Weights of a small mixture-of-experts language model, trained from scratch on English Wikipedia.
Size: width 192, vocabulary 4096, 23.6M parameters.
Below are experts of layer 5 (counted from 0) of a mixture-of-experts language model. Rows are named router (the router's row for the expert), down (a neuron's output weights, with its number) and show model dimensions 0-191. Each number is 200 + 40 x the weight over its row's rms, rounded and kept within 0 to 999.
Before each expert's rows: a language model's description of what the expert responds to. This comes from a sample of Wikipedia text that the model never trained on.

# expert 58
Description: Spaces before numbers. Spacing tokens and prepositions or month names with trailing space before a number, such as District 23, in 2019, April 2008.
router,189,198,192,254,240,169,187,192,232,220,213,211,244,189,160,152,166,247,270,202,142,233,151,127,218,187,191,220,199,133,239,266,127,231,268,234,177,167,166,104,247,195,234,185,166,144,216,194,117,259,191,156,199,270,226,209,171,256,177,147,151,142,187,189,200,207,162,217,121,252,257,217,263,234,207,150,173,167,225,198,231,154,187,255,242,153,164,189,245,227,231,228,204,155,259,246,162,181,223,235,172,165,206,183,190,233,208,248,165,205,172,208,125,212,194,253,176,207,127,235,216,135,206,181,200,184,295,248,229,103,247,179,149,251,204,262,242,193,226,180,163,181,216,216,169,120,250,254,175,219,145,107,165,166,105,199,170,189,207,133,214,160,149,249,203,201,157,198,214,190,216,188,204,208,192,153,198,268,232,164,139,229,238,201,144,153,171,213,228,253,241,186
down0,168,201,259,251,210,173,190,207,203,211,241,170,200,168,193,220,210,208,185,217,142,149,217,159,146,201,284,152,259,192,226,169,210,167,167,215,171,204,184,182,189,181,152,177,213,122,299,262,180,177,157,232,128,218,196,172,216,207,113,152,226,135,165,210,99,177,217,174,237,309,228,221,181,200,306,216,244,197,237,177,207,249,146,180,168,205,144,141,206,213,189,209,150,194,176,188,224,228,214,234,256,151,174,207,168,139,159,137,170,221,157,243,218,217,212,159,232,181,92,129,194,204,256,119,220,195,249,168,229,217,240,204,194,250,206,188,159,174,261,221,204,227,214,247,249,218,161,234,212,179,192,225,306,118,174,194,201,221,243,258,163,191,257,228,194,180,251,195,202,227,199,168,158,180,209,215,245,251,161,277,247,202,278,235,266,165,167,125,215,237,160,245

# expert 12
Description: Common nouns after the. Category nouns right after the/a naming a thing's type, e.g. film, album, artist, species, road tunnel, song.
router,209,180,197,206,251,192,195,231,239,260,157,208,212,185,293,205,208,151,223,146,169,219,187,193,232,219,150,196,177,201,139,184,177,201,194,176,208,259,134,209,223,236,145,219,167,197,226,250,130,188,184,151,170,263,226,154,280,273,155,228,177,242,186,266,251,133,228,193,216,209,139,192,184,212,203,183,190,264,145,158,190,173,310,207,195,193,169,158,175,202,267,167,260,212,231,183,211,131,232,186,260,257,178,219,230,193,162,228,218,181,254,167,219,169,222,216,157,197,231,158,249,245,209,163,316,252,207,243,192,224,170,160,200,209,200,177,152,181,224,275,206,244,139,243,228,206,152,229,147,256,214,219,168,212,165,177,135,246,198,122,187,86,218,221,231,175,249,226,128,234,172,215,216,145,180,211,258,190,276,193,245,205,242,152,215,176,140,144,243,178,296,136
down0,261,197,178,193,213,226,195,191,309,148,186,209,200,234,179,153,229,148,155,228,198,208,203,155,238,248,227,250,226,154,225,138,203,246,189,260,208,221,190,216,207,210,142,188,241,220,187,134,186,273,255,176,203,185,249,249,181,199,166,194,260,201,242,151,260,207,281,218,191,215,187,274,206,242,97,113,196,233,202,217,200,264,209,132,233,180,189,188,121,214,202,200,233,202,200,179,164,229,219,292,246,232,162,230,306,220,274,231,246,177,203,201,183,156,164,243,213,157,206,235,303,219,162,142,187,228,239,203,210,114,184,148,186,206,277,158,180,177,254,216,234,173,291,223,204,247,188,216,222,223,222,162,142,195,168,246,147,195,156,193,211,243,178,159,206,251,237,228,169,178,147,252,161,203,148,221,206,145,192,157,197,213,216,257,116,174,229,179,113,221,233,158

# expert 0
Description: Mid-word vowel-consonant pieces. Word-internal fragments like art, as, os, ant inside longer words, e.g. f-art-her, c-as-ualties, m-art-ial, co-ales-ce.
router,123,172,172,224,159,203,120,171,144,148,193,218,210,195,210,211,211,212,184,239,212,243,280,221,190,127,169,249,170,243,284,196,269,187,159,204,210,197,170,243,177,244,190,147,247,231,209,202,297,157,285,240,126,135,201,201,215,125,174,167,245,218,217,195,226,154,261,190,213,227,191,202,245,216,222,117,260,187,181,227,209,200,169,229,313,272,146,171,170,156,244,192,256,190,171,208,186,275,181,162,189,284,140,191,193,155,175,224,128,246,145,194,253,287,177,151,195,156,220,239,261,208,221,155,253,223,163,176,179,251,208,184,152,203,150,222,208,174,225,156,243,213,195,252,211,213,195,250,214,228,201,258,176,176,214,202,233,154,211,232,178,116,186,167,176,216,287,241,197,241,169,139,251,122,257,165,201,181,164,178,206,188,178,203,169,162,172,268,225,170,206,205
down3,225,165,197,282,217,233,200,199,239,135,187,151,213,249,230,200,188,242,232,222,231,177,95,193,213,196,206,161,199,150,192,156,201,203,167,189,286,176,118,188,180,183,176,217,246,265,222,277,268,243,175,137,251,182,287,150,225,190,261,212,172,218,176,240,156,216,152,160,231,197,224,217,229,171,157,248,235,240,210,190,210,260,147,193,181,172,184,150,165,146,221,152,261,173,256,189,164,127,122,180,169,254,197,245,179,127,245,198,136,195,172,172,207,229,201,230,313,186,231,156,184,211,306,193,183,176,151,172,232,148,194,187,151,202,155,214,175,228,249,219,143,172,205,219,221,173,200,271,311,127,162,184,226,184,219,169,199,241,196,278,216,244,217,234,236,180,241,170,182,189,187,200,197,189,304,202,141,205,183,222,185,171,240,243,170,228,231,208,235,228,247,269

# expert 56
Description: Abstract and time nouns. Noun endings and whole nouns such as years, days, life, election, population, development, criticism, rights, often followed by of or punctuation.
router,196,169,202,198,202,155,208,246,235,218,267,167,257,148,210,171,166,215,190,175,221,209,209,174,107,230,166,197,164,196,255,253,224,148,138,164,187,252,206,194,179,135,226,216,212,182,211,223,157,284,216,199,170,267,232,209,298,139,123,158,199,194,187,265,207,196,197,197,242,237,164,204,130,181,242,161,258,208,222,145,148,190,272,190,183,188,159,185,166,166,164,176,170,234,233,196,206,191,266,249,171,138,232,208,179,154,150,194,173,184,221,188,203,144,180,226,161,110,166,221,185,209,176,178,190,213,172,210,187,149,181,220,240,216,215,66,133,223,227,200,196,211,197,220,166,215,137,233,204,181,155,195,237,158,206,211,86,203,189,73,234,156,239,201,172,145,230,226,119,249,188,106,189,177,143,236,197,242,205,214,215,227,156,107,232,134,214,198,166,176,273,157
down0,211,236,191,146,233,225,237,253,175,208,195,257,213,288,193,285,177,211,163,181,158,177,311,141,191,198,255,264,222,239,181,157,198,186,253,193,185,220,196,201,208,236,230,237,151,237,221,187,201,240,168,232,214,269,118,175,190,211,194,219,151,261,200,201,270,193,181,224,267,155,218,213,245,177,269,182,190,207,179,188,209,155,181,211,252,202,221,190,175,221,175,198,228,212,191,275,185,271,250,165,238,202,184,155,211,178,234,263,183,187,226,158,178,150,233,233,162,170,155,304,213,254,147,247,150,216,197,214,247,151,250,205,232,244,306,141,122,190,217,208,260,173,232,230,141,243,254,193,170,216,113,247,209,215,192,198,252,140,196,204,228,196,226,216,179,164,279,142,161,231,187,146,190,191,196,237,231,140,107,185,206,186,132,254,116,146,184,148,161,213,144,173

# expert 55
Description: Suffix-adjacent stems. Word-middle pieces like ot, it, et, ut, ic that precede -ic, -ion or -ism, as in nepotism, psychotic, prototyped, elect.
router,154,231,151,153,252,218,226,195,218,183,217,205,221,215,187,106,207,241,226,176,149,226,174,254,264,221,222,152,220,257,221,196,160,170,177,257,233,247,258,237,94,148,257,228,260,230,263,230,181,261,226,195,149,194,143,210,179,185,197,242,190,261,175,173,150,230,178,213,244,232,111,184,264,190,163,170,175,193,153,153,180,203,200,194,217,155,219,177,144,148,190,242,271,215,183,257,223,203,199,176,209,199,251,213,177,136,182,232,214,218,163,97,229,146,186,196,234,150,200,202,187,224,306,185,223,232,171,180,213,236,301,225,155,172,184,281,172,208,179,253,189,126,239,192,204,148,202,242,175,191,243,210,176,218,201,205,173,192,185,129,261,206,218,150,222,192,141,101,248,207,235,228,235,137,211,141,209,201,222,169,154,250,169,174,147,94,242,238,208,151,142,179
down0,259,113,239,251,178,216,194,189,189,210,126,180,319,205,166,185,174,217,199,236,228,169,185,181,205,181,198,189,264,207,155,231,160,197,177,159,186,177,203,191,246,219,232,183,185,207,247,269,106,212,173,233,305,237,237,207,196,207,200,222,141,213,216,170,256,202,187,221,161,88,228,202,257,209,197,183,211,235,161,215,224,221,180,241,230,216,197,250,148,268,226,222,216,108,183,136,156,166,244,182,234,154,241,133,178,267,239,172,219,224,229,243,191,135,112,276,189,182,194,174,220,159,237,205,239,231,168,228,178,188,177,184,98,233,235,202,199,119,230,168,210,231,178,184,207,196,99,182,207,222,208,162,235,199,165,279,230,222,227,159,215,157,249,250,255,239,210,210,205,189,178,209,219,202,147,233,251,226,188,178,199,312,215,235,236,299,261,208,234,143,242,219

# expert 63
Description: Word-final e syllables. Word-ending pieces ending in e such as ate, ge, ime, ane, ile, ure, as in prime, immediate, spontaneous, mobile, plus so.
router,197,207,200,155,248,161,117,185,236,212,191,213,197,143,256,255,140,281,331,187,231,134,234,242,196,172,143,197,191,279,177,96,159,193,168,188,238,163,219,153,239,147,181,229,154,261,161,208,191,246,196,223,161,161,210,212,220,186,184,130,138,196,238,183,200,188,181,233,177,260,188,192,210,251,158,253,188,166,249,248,201,214,154,208,116,199,271,169,217,276,149,200,190,255,141,176,242,204,208,232,148,240,208,207,237,200,157,196,156,151,203,152,204,189,221,101,216,172,258,153,219,185,204,189,192,228,131,187,173,255,141,221,219,169,212,181,176,157,118,176,233,226,129,247,212,245,165,190,157,228,163,285,227,268,218,216,208,200,252,221,183,184,198,164,144,245,236,231,195,203,168,88,223,171,175,178,156,247,126,172,181,171,181,197,217,215,235,225,148,219,179,227
down0,253,215,250,224,231,237,141,158,246,245,177,225,225,172,204,228,149,171,204,199,249,218,182,176,190,223,232,117,175,131,226,181,328,197,204,177,163,115,194,223,237,166,135,167,188,291,216,206,139,212,191,265,226,187,212,221,193,251,227,169,203,144,241,231,159,183,174,218,142,229,253,253,223,258,240,147,231,187,164,165,236,193,232,266,210,258,176,228,219,183,197,251,173,220,169,232,134,256,213,157,218,276,181,148,174,216,177,156,211,237,207,242,215,176,252,168,290,174,181,200,171,205,158,179,221,224,217,193,194,219,208,232,199,154,204,192,163,198,212,250,246,227,164,163,190,143,204,181,222,258,125,259,181,244,266,221,175,189,114,189,185,170,172,243,221,192,164,105,226,189,218,129,222,126,217,175,132,219,206,224,266,271,193,90,261,170,153,152,209,272,168,182

# expert 10
Description: Mid-word suffix pieces. Consonant-ending word pieces that finish or continue a word, often names and places, such as rob-in, Slov-en-ia, bulldoz-er, reg-ular.
router,263,200,259,197,200,218,296,214,257,177,141,209,229,276,254,158,215,158,210,218,118,219,236,232,171,140,131,165,201,237,191,122,197,197,160,251,185,170,152,198,165,154,174,237,217,218,250,189,125,222,173,230,173,197,213,212,211,282,173,197,245,201,195,220,201,209,219,168,242,150,175,196,191,263,236,168,213,222,122,244,178,139,275,177,212,215,195,238,222,241,149,193,186,274,136,213,191,280,255,213,229,223,193,200,182,203,221,151,107,167,187,242,166,189,206,170,219,240,296,187,170,218,221,187,163,275,257,175,190,246,200,177,256,220,187,246,123,207,211,126,132,210,137,202,232,222,224,265,235,198,183,172,198,168,165,209,186,197,215,99,171,254,227,244,167,263,214,245,226,270,226,225,294,210,194,134,225,232,168,215,148,193,204,162,231,207,239,194,213,143,175,112
down0,202,234,195,232,235,222,137,178,202,233,301,222,155,178,199,249,223,183,186,259,219,177,208,196,274,220,151,276,155,204,105,215,211,162,204,152,205,220,221,195,226,198,247,207,130,234,187,205,185,187,237,180,212,185,216,205,248,201,249,162,251,217,197,153,75,185,232,192,194,264,204,166,176,145,262,246,288,207,303,139,193,170,217,220,177,246,242,198,143,116,132,190,193,172,212,225,188,154,270,177,239,185,224,194,210,183,160,212,204,200,210,243,268,197,213,215,220,178,193,230,198,146,143,200,245,239,201,227,185,173,228,161,216,129,195,183,203,200,172,187,143,212,200,224,191,144,199,256,248,282,133,219,233,122,225,200,198,183,240,204,154,180,243,178,229,151,192,77,305,164,233,216,227,208,204,250,173,208,165,193,204,242,224,130,209,171,174,199,323,257,200,153

# expert 34
Description: Table cell separators. Pipe separators and cell markers after numbers in data tables, such as | NR, | Q, | +1, plus coordinate symbols like °W.
router,87,189,311,136,272,166,240,152,248,255,132,156,229,194,132,181,140,138,215,211,217,238,277,156,247,249,215,200,211,187,216,166,271,221,229,246,204,193,290,192,169,137,231,189,274,227,203,213,146,223,193,222,251,198,135,215,200,216,188,251,199,238,222,210,214,169,153,229,212,204,176,171,225,231,263,202,231,260,153,215,183,196,199,180,174,122,209,244,285,212,185,234,234,219,207,109,167,173,158,220,172,202,142,243,170,151,206,146,237,205,183,232,237,236,208,179,174,245,247,154,164,239,148,135,207,225,176,157,171,192,155,203,213,185,265,228,121,124,269,222,160,215,294,209,143,175,227,219,150,177,241,209,208,198,152,232,194,223,223,259,166,189,204,235,226,262,179,223,269,200,240,283,224,218,182,247,146,210,168,198,183,222,188,163,200,173,224,151,226,159,169,167
down3,202,179,175,160,184,229,238,158,152,162,142,247,195,213,211,299,229,231,190,205,150,226,188,192,177,191,204,249,230,225,209,205,158,207,162,250,119,222,222,200,184,218,176,197,156,163,198,274,265,222,199,230,268,97,178,147,275,180,187,195,198,258,147,158,184,214,200,203,195,223,211,238,186,257,216,226,187,182,189,213,244,208,247,130,216,248,217,89,178,105,224,179,180,227,218,163,286,183,213,181,256,235,201,253,164,197,216,184,155,269,233,187,140,189,243,200,238,220,183,170,194,184,146,204,246,221,181,173,141,234,131,226,188,166,158,181,323,215,185,328,170,189,210,259,175,206,203,205,265,230,276,188,184,218,141,169,178,236,169,187,193,259,234,151,173,256,187,177,198,209,260,197,212,269,220,223,139,182,187,216,229,247,153,189,221,217,190,196,308,233,150,123

# expert 13
Description: Word-initial consonant pieces. First consonant pieces of words and names, especially t, T, Th, Sh, b, as in t20, tie, tributary, Tabasco, Bavaria; common in sports text.
router,221,236,225,278,184,190,227,178,157,266,190,180,193,226,154,226,273,231,178,181,175,201,156,237,229,243,188,201,191,181,178,206,206,239,148,182,211,168,239,185,193,198,172,209,128,172,217,205,248,153,171,201,256,197,177,190,113,209,201,253,183,195,186,161,169,219,194,247,153,263,258,137,188,140,175,212,221,141,175,186,89,254,164,273,210,205,197,178,126,161,221,224,300,195,204,168,250,175,187,247,153,252,180,214,195,211,170,296,238,247,191,205,176,204,173,195,165,229,89,161,214,272,172,237,195,191,244,252,187,229,245,190,196,245,230,193,131,142,227,191,173,181,221,173,274,221,190,212,272,165,250,198,221,237,199,199,219,188,204,266,214,288,155,292,153,241,130,193,178,129,244,205,215,243,157,166,169,233,197,211,209,179,140,235,262,166,186,240,128,287,120,165
down0,194,172,180,163,178,197,121,204,216,175,273,253,207,163,138,228,183,192,211,209,203,173,102,197,135,200,211,133,240,257,241,140,210,260,228,195,247,245,284,150,238,227,213,134,124,191,176,207,235,194,161,159,159,262,223,204,133,157,204,211,184,170,173,221,234,179,203,131,179,172,210,175,205,172,183,174,189,113,164,193,154,255,189,209,197,228,247,158,170,232,259,132,254,165,178,163,103,165,215,169,249,189,238,285,182,132,260,229,142,248,207,290,216,206,213,180,195,189,206,195,219,208,261,107,198,211,189,152,201,227,279,212,203,185,180,173,205,270,192,179,230,164,197,202,193,182,224,272,285,156,218,279,170,249,190,222,127,192,161,200,237,164,234,216,104,164,161,216,207,186,199,205,184,190,215,217,262,189,156,249,234,147,221,215,148,191,254,178,186,200,293,200

# expert 23
Description: Consonant pieces in names. Single-consonant pieces such as k, h, w, b, sh inside foreign or uncommon names and words, such as Ambedkar, Yekaterinburg, Pumpkins, Onitsha.
router,283,186,197,206,165,203,215,189,153,204,223,202,221,241,188,248,188,241,139,196,195,229,176,142,189,151,193,174,230,221,131,215,224,206,233,257,232,175,287,217,176,208,204,171,183,198,245,186,163,168,180,201,192,201,196,177,96,163,157,186,169,176,177,171,173,155,136,216,179,200,264,88,225,162,136,214,140,149,150,291,139,135,194,150,163,230,212,255,226,164,253,224,164,151,138,202,180,156,283,259,144,215,187,257,248,214,219,197,202,193,172,221,173,153,204,286,151,173,203,185,284,175,164,198,257,156,200,209,161,130,179,233,204,216,230,280,144,199,265,213,128,116,194,189,238,226,233,248,259,181,180,182,230,155,200,205,217,134,207,222,184,173,170,202,177,172,236,192,227,264,245,198,221,208,267,142,172,221,170,177,114,212,274,245,219,206,224,260,222,152,151,142
down0,137,155,205,143,155,273,214,192,204,248,261,186,146,263,289,224,174,156,150,215,169,182,200,156,249,189,186,218,145,189,170,213,208,99,203,211,208,261,222,193,235,251,202,209,143,271,237,201,238,222,241,182,251,192,307,237,188,292,139,177,225,156,248,205,183,183,159,245,141,264,202,169,166,239,210,190,194,166,217,279,226,183,201,187,203,297,236,187,293,177,261,247,224,212,190,199,200,189,204,230,199,202,205,318,211,246,170,243,203,226,153,253,194,160,124,241,246,306,208,187,150,127,250,183,118,237,199,197,224,184,277,135,191,176,222,208,167,154,184,233,134,238,176,182,242,223,213,229,266,145,263,173,213,218,254,214,188,234,172,238,177,204,202,217,163,202,196,227,234,200,262,209,191,189,222,218,173,209,163,214,271,189,193,216,201,239,179,244,214,237,200,220

# expert 50
Description: Word endings and particles. Word-final pieces completing a stem (thres-hold, tri-umph, escap-es, st-ands) and adverbs or pronouns like out, there, them, off.
router,158,188,144,221,197,175,189,189,152,309,216,209,234,160,114,207,227,222,249,264,191,209,204,103,122,221,253,248,208,253,220,200,206,176,156,164,305,169,221,181,248,116,190,236,208,215,153,178,186,138,213,225,200,162,213,182,186,155,178,202,150,191,223,234,221,230,204,198,264,218,147,223,240,143,251,202,219,179,295,194,234,136,166,172,277,245,176,229,157,176,176,216,235,146,186,220,186,197,234,185,196,262,234,234,201,246,195,268,141,220,155,167,194,162,121,232,132,159,207,219,205,147,218,208,169,200,167,199,181,139,135,167,191,218,193,175,189,206,252,194,253,116,145,297,156,242,260,239,169,188,147,176,220,194,227,205,151,136,209,255,220,117,215,228,159,238,163,154,164,249,223,184,127,178,198,203,213,271,135,195,202,270,168,186,167,170,186,198,208,211,224,144
down0,183,178,158,207,165,101,165,236,281,249,116,228,184,172,200,176,159,184,175,168,181,164,158,214,193,204,259,259,242,134,281,276,178,207,220,275,258,215,261,280,203,296,144,229,165,108,138,224,162,221,188,210,245,191,180,252,247,158,199,209,184,219,163,216,221,204,218,205,211,200,202,218,184,288,246,190,210,183,212,226,194,192,208,219,155,132,179,165,164,173,151,230,110,210,277,213,199,229,233,225,170,190,267,240,197,205,185,212,151,206,145,238,191,159,164,210,163,259,216,193,201,201,191,196,244,209,193,254,212,202,180,225,173,213,153,147,219,233,252,173,206,161,185,150,236,123,238,186,267,173,217,150,138,241,263,129,242,136,166,173,190,244,60,182,175,201,251,159,153,211,222,217,124,224,173,149,191,185,193,219,244,198,196,279,162,192,195,198,223,165,214,175

# expert 7
Description: Foreign name endings. Middle and final pieces of non-English names of people and places, like -ić, -ov, -burg, -ing in Vasilieva, Radić, Stuttgart.
router,283,189,192,167,207,179,259,204,183,210,232,206,214,191,239,122,223,263,132,208,210,174,189,179,187,125,244,195,235,258,248,139,247,238,192,229,246,160,179,282,248,85,196,131,196,134,214,190,253,146,167,186,174,198,230,169,229,227,168,211,182,209,175,157,177,180,227,221,208,176,228,212,127,188,195,235,192,244,160,157,197,242,246,194,117,172,238,229,168,256,192,194,139,183,165,195,182,233,130,255,187,136,218,183,216,188,277,125,204,181,186,199,142,206,256,191,264,258,178,220,223,188,205,193,214,212,246,126,167,166,196,230,126,256,125,187,185,238,145,113,184,263,183,168,186,129,272,254,207,170,148,246,170,216,256,190,238,166,167,82,153,147,213,219,227,138,249,208,171,211,204,163,225,150,242,207,185,252,161,216,209,224,197,219,253,258,204,180,165,211,175,173
down0,170,193,150,229,228,211,154,149,219,182,294,217,198,184,261,233,224,219,157,176,237,171,268,207,243,139,281,202,199,239,159,141,169,228,236,191,180,118,249,270,270,194,171,191,175,153,182,200,263,216,208,120,193,222,221,186,193,174,223,261,226,194,204,178,169,258,212,220,167,187,191,232,280,242,164,199,161,285,126,192,206,206,214,170,249,198,173,231,153,148,255,201,224,221,295,144,170,152,185,203,214,226,211,253,190,128,206,234,207,292,161,196,232,216,273,166,212,272,257,130,240,166,134,168,162,168,252,212,229,207,221,225,205,211,216,203,177,173,198,208,189,138,195,156,273,197,211,197,186,141,180,197,269,231,260,110,161,197,183,219,188,211,117,248,208,215,190,102,152,209,178,174,169,169,204,212,197,241,266,167,181,188,149,275,228,297,232,208,211,157,179,192

# expert 3
Description: le/che word pieces. Mid-word pieces le, che, lo, ble inside names and words, e.g. Cle-an, Ath-le-te, Hartle-pool, Cheadle, and word-initial Le, Mo, Ro.
router,190,246,219,189,206,160,235,204,101,199,233,200,171,276,140,167,190,161,166,178,238,218,256,215,207,142,166,207,265,210,257,173,184,284,204,191,227,181,257,244,160,190,159,217,233,253,200,148,177,233,186,164,208,145,132,151,150,214,148,194,214,270,187,189,215,169,192,148,211,225,220,168,201,252,176,245,187,163,260,260,158,173,208,189,138,151,209,222,240,214,180,169,225,169,202,191,241,153,287,285,190,219,129,283,211,227,248,200,201,226,231,173,293,234,166,246,177,64,232,149,209,170,207,224,189,187,194,183,219,254,138,162,203,136,189,309,258,174,185,166,281,180,218,187,190,224,226,201,161,177,244,238,186,227,241,256,199,205,233,242,222,248,217,177,271,239,195,127,143,130,147,215,197,241,181,182,188,170,178,205,221,241,236,199,196,110,252,240,177,219,227,215
down0,219,166,210,237,154,231,246,177,285,156,212,283,185,183,248,211,200,177,149,204,164,222,214,172,213,233,196,224,198,247,181,191,227,221,251,213,205,172,177,201,154,235,178,154,238,248,156,139,161,200,215,217,173,172,144,211,255,184,134,154,192,277,104,235,136,198,179,165,202,185,171,153,214,199,156,232,270,261,196,216,164,195,184,209,210,209,142,177,191,194,170,240,190,207,170,235,186,276,211,186,173,181,180,249,133,223,137,142,216,272,186,172,240,201,289,112,169,174,151,214,198,196,161,208,176,244,223,230,268,234,231,172,195,165,176,224,227,200,148,257,137,158,241,190,138,241,214,194,201,180,222,185,193,241,308,181,196,146,223,129,185,240,220,232,235,192,170,211,206,181,215,249,162,259,182,145,206,102,224,329,258,169,197,262,222,244,205,165,253,188,121,298

# expert 59
Description: Word-initial syllables in names. Opening syllables of proper names and some words, such as Al, Ag in Aguilas and Agong, Bar, Par, Franc in Francisco, mar in submarine.
router,173,232,182,236,222,251,216,173,181,276,160,216,126,218,222,173,227,224,219,190,194,205,170,179,215,186,207,169,243,190,233,145,240,217,227,220,187,156,187,183,177,197,124,261,185,117,177,144,271,170,170,157,216,212,214,127,160,198,257,277,194,239,209,276,201,259,183,143,251,226,191,232,212,234,170,277,198,158,151,166,223,176,220,130,246,243,247,252,105,223,129,190,239,250,169,257,139,231,158,165,238,203,203,216,195,230,138,260,193,214,263,177,223,228,212,261,272,185,160,143,202,214,149,100,183,278,210,197,230,202,264,235,311,195,204,176,226,240,189,247,235,247,225,182,188,228,263,167,169,134,175,195,194,215,163,160,200,181,133,163,261,244,198,149,221,188,241,200,253,221,170,245,187,162,179,171,204,230,217,198,276,158,241,202,183,284,166,179,216,253,258,214
down0,208,157,147,151,247,114,219,213,188,212,228,220,254,216,176,301,181,180,216,153,164,229,192,182,188,249,150,171,187,249,131,245,204,188,236,220,209,132,143,159,205,171,193,247,214,224,226,175,223,196,140,156,281,134,165,162,155,159,180,151,223,218,194,205,221,154,189,164,184,265,155,186,227,195,174,222,117,182,167,186,206,177,251,211,151,264,201,212,197,121,185,165,197,285,194,141,234,158,125,161,230,207,189,164,224,244,256,204,261,106,226,285,235,238,247,223,128,165,188,230,226,230,213,169,201,197,211,168,179,199,144,208,254,180,189,184,136,233,199,228,192,185,146,154,244,164,186,200,52,210,221,242,187,239,204,255,177,198,214,257,207,131,231,180,125,213,248,153,178,236,175,209,196,194,103,222,266,217,198,177,178,203,225,199,155,231,108,199,218,249,189,206

# expert 36
Description: Pipes before numbers. Pipe separators in sports and statistics tables followed by scores or figures; also some word starts like sw-immer, att, cont.
router,200,261,140,155,299,143,163,187,203,177,160,213,191,126,239,180,214,154,183,195,159,188,223,190,226,161,203,155,216,227,244,257,190,226,229,277,162,199,174,258,262,182,226,219,192,141,236,114,218,213,187,209,175,260,135,245,220,238,175,164,157,239,275,193,278,161,200,217,178,131,283,237,221,249,176,271,231,195,179,219,190,198,177,185,250,214,210,288,208,195,226,229,248,194,212,220,222,246,161,291,167,161,159,220,164,142,165,198,173,204,203,163,174,267,216,196,222,228,162,245,249,202,277,238,154,231,209,224,215,210,227,253,216,232,229,211,258,191,256,203,236,207,165,189,161,219,202,113,170,202,157,236,223,274,268,202,178,158,211,238,249,198,147,193,253,142,207,97,201,183,259,183,173,197,253,185,176,177,279,190,116,205,186,220,258,256,233,277,192,224,245,252
down0,144,187,192,145,145,215,250,219,179,199,265,183,156,242,197,219,186,218,211,237,172,215,217,171,167,216,86,250,221,204,223,211,162,175,221,111,208,219,193,265,164,163,163,266,162,241,214,214,230,234,149,178,194,106,183,248,216,195,204,150,137,240,223,190,149,155,235,155,190,246,207,160,263,259,141,154,230,232,225,207,156,231,255,205,197,203,208,261,209,272,102,189,137,215,223,167,227,263,208,190,214,145,105,203,243,187,211,191,250,251,236,199,195,169,188,166,234,170,142,298,192,250,213,181,247,144,184,220,252,173,174,229,210,178,183,200,198,248,221,230,224,221,264,148,249,148,230,182,280,157,253,184,235,186,198,163,197,217,181,187,162,200,193,260,213,165,146,220,189,245,248,228,228,213,265,244,138,186,251,256,204,174,241,213,279,212,125,230,100,256,242,181

# expert 33
Description: is and g pieces. The piece is inside words and names (compar-is-ons, Louis, Tunis), and word-initial g or G, plus com, vis, bas, us.
router,229,234,130,190,234,253,148,134,271,215,186,225,156,246,195,158,246,191,238,232,194,178,173,167,246,224,206,249,218,243,139,201,209,269,96,168,198,146,147,234,266,185,256,222,191,192,178,190,189,186,214,260,157,125,239,196,175,180,252,222,152,233,215,177,245,228,152,210,296,190,171,178,237,112,195,194,283,191,250,109,238,201,238,187,144,178,128,192,125,186,186,208,110,215,262,184,139,199,174,199,144,210,137,252,182,225,181,234,160,194,199,204,220,212,247,182,119,235,219,176,172,145,216,228,128,203,210,174,234,218,186,193,129,220,126,173,257,165,188,237,187,278,272,190,245,275,259,214,216,107,198,198,180,249,182,224,185,144,217,167,209,190,205,151,214,229,149,235,172,179,205,173,164,161,232,198,191,151,174,196,97,182,216,205,184,170,226,195,201,159,193,206
down0,128,240,222,260,170,245,215,249,258,130,216,178,275,164,137,209,130,311,205,177,184,206,198,202,233,246,233,164,162,247,208,264,173,312,231,254,130,234,209,167,179,253,308,223,151,211,194,177,196,171,160,224,225,191,131,124,215,124,182,282,212,203,213,212,236,282,204,174,219,216,265,215,222,160,226,107,199,188,157,226,221,177,191,235,217,186,250,254,236,206,184,236,226,238,234,261,273,158,183,128,161,191,150,191,193,142,194,160,260,237,184,229,191,188,232,197,248,261,251,221,171,252,176,178,205,196,181,264,187,194,234,236,142,230,199,228,189,225,248,241,270,207,195,173,157,232,199,203,195,191,97,266,208,149,225,215,191,213,191,174,270,138,196,223,177,190,197,207,150,213,212,226,208,182,169,119,212,200,251,254,196,147,201,193,201,205,156,212,181,208,188,152

# expert 17
Description: Mid-word fragments. Short word-piece fragments inside words and names, such as ap in map or Napoleon, th in 6th or biathlon, w and res.
router,207,271,236,291,173,170,203,125,175,219,237,237,184,163,273,200,239,188,258,254,195,234,166,234,198,172,262,164,169,189,191,142,235,230,239,198,211,200,243,229,257,199,176,207,216,202,218,202,218,146,169,210,150,182,236,190,117,168,137,192,217,242,189,125,187,225,252,223,198,189,165,155,255,211,195,120,173,160,169,237,234,144,162,201,222,178,200,258,174,209,194,185,193,144,203,275,173,168,201,272,184,168,207,217,176,158,182,204,239,217,167,250,257,198,197,133,264,209,322,187,200,163,215,258,167,143,148,235,163,127,213,167,139,192,233,172,168,222,250,182,122,193,216,188,158,167,197,186,232,280,166,228,189,211,237,177,216,210,198,190,218,272,160,253,238,213,248,132,147,279,169,195,239,210,140,245,144,305,286,136,234,198,233,190,193,277,207,265,186,189,198,170
down0,294,147,237,197,205,112,244,165,231,242,221,226,217,182,180,229,194,246,210,257,253,166,204,213,196,272,99,197,188,222,186,166,183,241,237,206,200,183,171,200,207,182,169,241,191,218,120,230,149,226,171,235,140,187,191,242,228,265,208,251,308,189,251,257,175,225,141,256,170,170,139,245,198,177,236,162,186,177,213,219,235,161,210,204,255,153,199,137,195,168,185,168,162,255,198,161,187,103,207,262,216,196,236,156,84,209,187,165,296,193,109,165,212,174,199,199,240,205,139,227,145,172,245,209,204,270,246,203,176,183,221,103,198,156,214,228,202,212,201,161,150,209,231,230,151,187,232,89,161,178,219,184,210,243,229,206,199,197,236,236,178,242,237,150,187,208,150,186,163,190,242,189,262,159,149,188,198,246,235,207,146,247,148,246,257,160,199,178,233,138,203,190